Below are experts of layer 5 (counted from 0) of a mixture-of-experts language model. Rows are named router (the router's row for the expert) and show model dimensions 0-191. Each number is 50 + 10 x the weight over its row's rms, rounded and kept within 0 to 99.
After each expert's rows: "gets" lists some tokens that make up at least twice as much of what it gets as of all text; "mostly gets" lists some tokens that are sent to it at least half of the time. This comes from a sample of Wikipedia text that the model never trained on. Tokens count by the router's weight.

# expert 28
router:50 47 50 45 45 42 52 52 39 49 53 53 57 51 66 52 60 62 63 53 47 51 52 51 49 47 53 61 41 53 47 38 54 54 54 49 18 55 50 49 61 53 40 43 49 70 57 60 52 64 37 56 47 65 64 49 44 55 40 49 53 40 63 66 51 50 48 50 58 55 45 71 47 44 41 53 34 41 65 39 23 67 54 42 45 50 58 39 39 56 44 45 46 60 40 42 61 48 59 48 55 74 56 63 55 56 40 19 52 55 45 53 49 41 34 51 52 38 49 52 57 49 46 47 52 53 46 65 45 57 56 44 59 48 52 29 24 62 56 38 38 34 65 49 55 63 48 61 58 52 47 58 46 43 43 34 51 48 47 47 41 46 49 60 32 65 34 52 70 59 33 39 50 41 32 48 56 50 40 22 55 47 45 53 64 66 64 37 53 33 62 33
gets: "1", "0", "2", "3", "4", "5"
mostly gets: "14", "13", "12", "31", "11", "17"

# expert 15
router:46 39 50 49 48 36 58 49 66 56 52 43 65 47 54 56 30 43 35 34 61 60 36 70 49 46 42 56 53 67 35 39 29 44 36 59 51 50 53 49 43 45 45 60 45 61 49 50 37 39 64 55 46 38 59 36 55 66 31 49 49 44 53 56 52 52 57 56 55 50 44 45 43 64 37 57 47 56 54 41 63 44 34 54 54 47 53 38 52 29 64 41 53 64 64 49 52 49 62 40 43 51 54 56 21 40 42 53 55 29 51 74 59 48 52 56 44 57 51 60 45 66 72 45 56 30 50 64 58 51 55 49 52 35 50 37 51 53 29 69 57 44 70 51 60 57 50 58 45 50 44 46 48 27 39 43 54 63 48 50 58 51 59 69 63 28 39 60 48 49 49 48 48 50 50 49 60 51 40 77 51 44 48 37 63 42 53 62 53 50 41 56
gets: " and", ",", ")", "\"", " or", " he"
mostly gets: " but", " they", " who", " and", "\"", " or"

# expert 23
router:44 53 51 32 53 47 57 41 50 45 45 45 57 49 49 34 50 39 43 45 44 47 60 57 43 65 47 44 40 49 65 61 51 38 47 37 40 35 53 54 62 43 54 57 53 45 55 67 50 46 51 46 44 57 44 46 58 47 53 60 40 55 52 53 50 46 33 51 49 60 21 31 45 53 50 52 57 46 53 59 71 55 47 56 54 30 40 50 34 35 51 54 49 55 38 51 68 56 41 54 48 37 39 61 44 39 66 60 54 32 52 43 39 54 60 57 66 37 64 62 68 44 41 61 50 47 54 42 53 33 56 46 56 50 39 53 38 34 49 68 56 32 44 53 40 76 57 47 85 46 64 46 52 34 45 57 41 53 55 48 31 65 57 55 47 44 61 41 38 39 38 51 55 40 61 42 39 69 68 41 52 45 63 32 61 73 55 44 61 45 57 38
gets: "|", "-", " |", ":", ",", " ("
mostly gets: "|", "',", "=", " vs", "})\n", "-"

# expert 9
router:47 54 66 61 53 56 33 54 38 55 48 68 53 62 56 40 47 56 42 33 49 52 45 30 51 45 40 45 65 59 61 44 58 72 74 37 54 54 59 44 52 37 57 70 44 35 57 52 58 45 44 53 64 63 57 47 40 52 55 44 55 54 56 55 42 62 50 43 41 55 60 66 44 38 51 47 52 52 54 33 40 36 62 51 42 39 60 55 55 39 32 50 57 44 57 55 46 49 56 46 44 59 54 34 63 52 38 44 39 52 66 34 69 31 48 56 48 54 28 55 26 69 65 35 52 50 51 47 39 58 63 54 53 75 45 38 48 45 35 62 50 48 62 41 58 54 61 49 29 45 42 52 61 44 48 50 49 41 66 48 73 36 48 44 48 68 52 32 43 55 61 39 46 45 62 33 54 35 50 65 47 45 50 54 59 41 50 59 54 62 59 53
gets: "201", "199", "200", "202", "198", "194"
mostly gets: " week", " water", " wind", " Week", " town", " war"

# expert 2
router:45 59 49 46 55 53 54 55 50 46 51 47 40 62 54 59 42 41 51 61 37 69 47 46 36 46 39 61 66 49 31 58 45 46 39 62 64 49 49 38 33 37 37 54 47 36 52 47 48 54 52 47 40 42 30 50 57 57 44 43 54 37 31 47 31 61 61 41 49 37 45 30 41 57 50 39 73 47 55 43 67 43 60 67 56 59 58 39 43 46 45 22 41 39 52 57 45 44 53 55 60 64 53 42 36 37 54 59 48 28 44 55 45 38 69 52 59 52 45 46 65 48 56 45 50 34 67 48 61 43 60 36 39 52 42 48 52 41 48 58 39 33 48 60 66 43 43 52 75 53 56 38 53 41 67 42 51 44 63 57 56 61 42 49 33 64 64 59 53 48 44 69 52 43 57 57 46 59 59 53 58 73 57 48 46 65 61 58 51 51 51 27
gets: ".", " |", " |\n", ";", ").", ":"
mostly gets: ").", ".\n\n", "\".", ").\n\n", " ·", ".\""

# expert 13
router:46 55 57 34 46 63 51 47 58 45 51 55 54 71 58 50 52 60 62 43 55 56 44 71 58 21 42 54 56 64 41 43 41 64 40 74 49 49 63 32 60 54 67 67 49 44 55 50 50 59 58 45 53 33 60 42 50 29 45 42 52 40 58 48 60 48 61 59 48 41 58 50 58 60 40 46 52 62 39 56 39 39 54 48 59 56 41 39 47 67 49 48 58 61 40 68 51 59 62 42 42 63 66 35 32 59 35 36 57 58 44 62 49 39 48 54 40 67 54 65 52 52 32 36 61 54 46 60 41 44 37 48 53 27 42 35 38 47 51 55 47 49 62 44 63 51 43 26 53 56 40 46 60 37 39 48 45 34 41 44 63 54 57 30 53 39 67 41 41 55 50 46 42 56 46 39 45 58 37 58 48 45 50 35 48 56 32 39 48 60 55 65
gets: ",", "5", "0", "6", "4", "8"
mostly gets: " However", " century", " however", " households", " footballer", " south"

# expert 21
router:52 61 50 46 47 36 58 50 67 48 58 45 61 59 65 48 51 59 41 38 55 52 52 64 53 49 43 70 38 56 43 53 43 41 48 65 40 62 57 67 48 46 42 47 48 41 38 65 51 28 43 43 43 42 44 53 49 51 44 61 43 46 35 44 37 55 62 45 50 56 26 67 57 52 46 65 28 45 57 50 59 60 56 41 64 59 42 39 48 42 50 38 44 49 43 45 46 50 35 53 67 52 39 45 54 58 58 48 72 46 61 48 59 41 62 55 45 59 54 73 62 59 56 45 53 44 35 63 57 49 52 42 43 46 44 35 13 50 53 47 50 55 25 70 24 60 45 47 18 56 53 41 53 50 56 58 48 43 57 51 57 51 38 61 52 50 42 61 52 61 50 54 52 58 43 42 58 70 60 55 53 46 75 40 59 48 39 51 51 49 49 39
gets: " was", " is", " were", " are", " he", " has"
mostly gets: " was", " is", " are", " were", " been", " has"

# expert 12
router:53 51 46 40 51 51 45 55 63 43 50 54 58 47 52 40 42 55 65 66 60 54 44 51 52 50 54 56 20 44 38 53 51 38 39 42 51 39 67 34 59 40 50 47 52 60 59 61 53 29 30 59 70 60 44 51 50 52 48 44 35 50 68 50 61 46 45 42 43 49 63 55 60 67 48 72 47 56 50 49 43 65 64 51 52 43 47 52 66 53 50 57 35 35 33 51 59 65 43 54 49 58 42 40 56 37 59 57 54 33 54 45 34 55 42 42 37 73 50 38 77 52 56 57 47 47 45 51 52 56 48 52 43 44 35 58 42 56 62 72 33 40 39 45 48 58 55 47 61 53 40 34 49 48 50 45 66 44 54 49 57 43 38 41 40 57 37 55 44 35 55 59 58 44 53 60 55 49 47 46 73 44 61 24 37 22 44 44 70 48 39 54
gets: " of", " in", " for", " by", " on", " with"
mostly gets: " with", " during", " when", " between", " including", " from"

# expert 16
router:49 58 56 59 47 52 33 43 46 55 67 61 47 31 49 63 45 56 49 47 44 34 44 45 46 47 38 53 30 43 53 58 47 44 52 39 38 56 46 40 37 54 62 42 33 59 33 41 35 62 56 42 57 41 53 42 71 61 52 59 46 57 42 38 47 50 51 50 48 52 43 38 45 52 63 48 63 48 71 49 60 63 48 40 65 61 47 58 47 48 44 53 40 62 56 64 51 51 42 49 49 51 52 62 34 48 54 40 56 32 47 48 48 35 43 63 63 45 48 48 80 59 42 59 35 41 52 63 37 70 62 65 47 58 45 46 42 55 84 71 34 52 49 64 47 65 34 59 32 61 55 66 48 28 67 61 48 51 67 58 44 44 42 43 43 52 60 38 45 59 59 57 45 57 46 62 57 38 47 44 53 52 54 31 38 59 53 42 58 51 60 36
gets: " to", " would", " in", " not", "ers", " was"
mostly gets: " would", " could", " will", " did", " Candidate", " named"

# expert 6
router:55 27 50 48 56 40 54 48 50 54 38 54 49 59 57 46 64 55 41 35 49 50 51 34 47 64 58 56 57 60 46 67 51 46 45 54 31 61 41 57 30 52 41 40 48 47 49 55 60 60 52 56 27 52 77 55 49 61 46 35 54 53 54 45 55 56 44 41 57 43 23 27 48 72 48 50 51 41 50 56 55 57 49 47 45 72 60 44 60 51 50 49 72 44 36 51 39 45 48 55 52 37 42 43 33 59 45 49 41 41 45 53 59 43 55 43 63 66 48 44 50 40 47 57 41 39 39 60 54 67 58 60 48 60 51 71 47 69 38 40 43 37 55 48 41 53 72 41 59 50 16 54 49 56 53 55 53 45 46 48 46 35 44 48 48 43 48 65 52 50 61 64 39 46 61 50 54 43 37 22 35 51 58 38 51 45 53 52 59 33 51 29
gets: " the", " a", " The", " his", "'s", " an"
mostly gets: " his", " its", " their", " the", " this", " her"

# expert 25
router:50 46 60 46 38 70 45 59 55 55 35 49 62 52 56 67 63 65 50 47 45 62 50 44 63 53 38 44 38 56 43 47 53 49 62 53 43 50 47 45 38 67 47 47 47 39 39 66 58 39 55 56 60 31 43 55 42 46 61 51 37 47 56 45 48 38 50 36 59 40 21 50 44 60 53 65 33 37 45 33 36 41 54 46 33 50 59 55 49 61 52 42 49 40 43 42 47 48 56 49 50 51 52 64 28 63 33 40 35 20 62 45 44 64 32 54 40 40 61 55 41 56 38 41 65 63 38 52 52 63 46 69 60 56 50 45 51 73 41 48 53 43 62 56 52 42 49 53 83 55 51 47 56 46 73 42 38 37 56 44 48 36 50 40 68 50 52 46 59 38 58 56 48 53 38 45 57 53 40 41 45 41 63 38 45 69 49 43 56 42 53 52
gets: " |", " the", ";", ":", " /", " -"
mostly gets: "frac", "°N", " |", "%;", " the", " —;"

# expert 27
router:52 43 37 57 43 54 41 43 38 47 41 39 30 51 23 41 56 54 61 52 45 49 64 40 62 33 62 54 60 54 36 52 40 44 61 46 45 53 64 34 48 52 42 54 65 44 41 47 50 66 60 39 61 54 51 65 34 44 29 59 59 55 36 58 42 55 72 50 22 45 43 39 52 47 49 62 53 38 50 46 48 43 51 51 51 49 58 59 64 64 53 56 49 41 44 37 31 52 53 44 59 75 42 33 60 38 50 44 52 33 58 44 76 57 42 56 53 49 45 46 41 45 36 41 40 39 47 31 58 55 44 60 68 55 50 53 43 48 35 55 37 59 48 39 49 47 39 65 67 58 48 54 56 53 54 54 57 58 53 44 53 58 56 52 67 53 53 55 63 27 50 38 64 70 50 48 64 52 55 50 69 50 69 70 45 45 52 37 58 49 49 50
gets: " M", " B", " S", " H", " R", "M"
mostly gets: "-m", " mon", " h", " b", " gen", " Pl"

# expert 30
router:65 57 54 43 61 57 38 58 72 53 63 45 59 56 61 41 43 45 46 66 60 55 43 57 59 44 40 55 40 54 44 50 54 51 51 50 46 55 46 62 50 60 59 57 51 47 53 55 48 32 42 70 45 38 50 42 61 64 55 31 45 41 58 53 37 54 44 47 54 43 57 54 51 47 56 62 35 57 52 72 58 52 44 47 42 59 55 43 47 53 61 48 51 46 63 60 40 66 41 59 48 55 57 73 46 55 50 53 59 26 32 60 34 53 61 58 58 68 40 43 64 39 62 54 51 58 33 46 55 44 55 61 25 50 53 41 25 53 71 50 49 53 42 47 50 35 44 60 21 41 43 56 44 30 58 59 47 48 59 66 51 45 50 39 37 61 46 56 31 48 59 55 63 39 53 46 50 53 58 49 56 47 62 33 56 09 47 49 50 60 49 52
gets: " to", "ed", " in", " for", " with", " of"
mostly gets: " used", " him", " taken", " moved", " up", " without"

# expert 8
router:52 36 28 64 47 43 53 65 49 74 27 57 42 40 50 60 50 39 48 57 48 44 46 39 47 58 65 33 56 54 52 50 48 49 38 62 44 44 25 54 51 54 45 51 60 21 49 53 51 52 52 58 56 63 42 51 50 60 43 50 62 34 43 55 59 46 46 40 26 45 51 41 56 29 56 67 67 55 55 38 58 48 64 55 39 41 34 45 48 44 51 55 41 46 57 53 59 56 63 58 46 52 65 58 62 62 46 75 52 38 52 50 55 44 58 51 46 56 47 37 58 35 49 36 58 44 43 19 53 50 52 57 68 48 65 36 62 50 41 51 57 71 41 47 54 63 61 50 48 59 59 35 45 60 48 55 39 49 38 47 48 63 57 32 67 45 56 60 61 50 39 65 47 57 54 43 37 70 58 49 54 50 37 66 46 37 58 50 52 45 47 59
gets: " (", " D", " T", " t", " d", " K"
mostly gets: " d", " t", " D", " Sh", " T", " Th"

# expert 20
router:59 41 54 51 36 58 48 47 35 46 50 45 33 60 52 45 23 52 48 65 57 67 56 39 29 51 76 47 65 55 46 56 43 50 53 53 39 59 43 53 58 56 54 49 53 36 53 78 22 60 33 35 52 52 29 54 45 53 61 54 55 61 55 62 48 37 48 34 44 58 47 59 52 67 47 51 46 63 42 35 54 47 49 39 43 38 59 58 51 36 57 58 44 42 47 49 59 29 48 58 57 52 42 33 48 54 51 50 57 45 46 61 59 56 51 61 54 47 46 44 35 40 63 48 33 36 52 49 49 48 51 48 58 45 35 53 52 57 70 52 57 14 55 58 63 64 61 50 38 61 30 58 48 61 46 47 40 54 52 36 46 43 49 42 44 59 62 41 78 54 39 51 70 46 35 47 61 50 50 58 58 58 56 47 59 43 51 52 45 57 52 43
gets: "\n", ".\n\n", " |\n", "-", ".", "=="
mostly gets: ".\n\n", "===", "==", "==\n", " \"", ")\n"

# expert 18
router:56 39 51 60 59 50 56 49 26 53 42 56 62 33 74 55 55 52 51 59 49 70 65 43 54 52 54 60 56 53 55 56 60 47 49 35 46 32 38 61 45 45 39 48 68 60 56 33 58 54 53 52 49 47 57 44 50 59 47 41 56 43 53 71 46 47 30 53 54 46 42 47 41 38 35 58 44 42 58 54 31 46 56 50 44 36 52 48 58 51 35 32 54 43 58 37 48 54 55 58 48 57 38 39 61 60 53 46 49 59 45 70 56 58 55 49 50 59 72 41 37 60 57 47 48 62 42 44 44 57 52 46 63 40 51 68 55 61 37 34 57 53 29 57 58 53 59 53 51 47 61 23 60 38 35 45 55 59 30 53 50 53 51 64 50 59 49 30 64 44 38 37 41 59 36 58 53 36 36 42 55 31 39 84 41 55 46 52 49 46 61 65
gets: " A", "2", "1", "3", "5", " I"
mostly gets: " O", " Sy", " Cy", " A", " X", "/A"

# expert 0
router:49 52 50 40 46 48 34 48 37 65 40 52 60 39 45 55 52 53 51 65 43 39 54 52 45 55 72 49 49 46 49 51 37 60 53 33 42 45 45 39 41 44 38 47 40 45 46 49 48 43 61 47 48 63 49 47 48 32 57 60 58 68 45 38 45 64 53 56 54 48 43 51 53 37 48 59 54 51 51 46 54 56 37 43 34 63 27 53 67 48 52 38 52 59 56 60 51 41 65 61 57 59 49 48 67 48 61 51 43 73 52 35 39 44 59 40 56 61 52 60 66 50 50 68 43 57 53 36 70 55 61 17 42 47 53 42 43 70 30 68 45 31 53 49 31 49 57 63 31 43 47 66 44 64 45 63 49 40 44 42 34 53 49 65 44 42 38 54 63 51 45 46 71 50 57 49 45 37 56 58 64 43 48 49 46 77 49 45 54 59 45 30
gets: " ", "201", "200", "202", "–", "199"
mostly gets: "See", "202", "196", " Historic", " National", "192"

# expert 1
router:58 48 47 35 56 50 40 51 50 56 40 48 35 70 33 56 57 22 39 58 58 55 52 37 51 47 55 48 50 49 47 53 65 46 54 52 53 53 46 50 57 45 77 40 48 57 59 62 55 53 51 48 39 38 61 54 37 54 48 40 54 43 47 44 50 49 63 47 36 47 41 47 44 36 40 51 42 47 43 52 42 34 57 49 57 49 47 42 63 37 45 42 69 37 30 56 40 55 49 75 65 42 51 39 49 64 35 56 59 56 51 37 53 57 49 52 47 60 52 43 60 60 53 30 71 58 50 50 50 42 38 44 43 55 88 55 56 68 40 61 59 40 40 46 61 43 44 57 17 49 42 53 65 49 51 65 49 53 51 55 58 53 61 31 49 53 43 57 46 46 59 69 55 65 44 43 53 58 40 42 51 44 54 40 47 71 73 60 53 38 36 41
gets: " ", "–", ".", " .", " $", "/"
mostly gets: "–", " ", " .", "}{", "−", " £"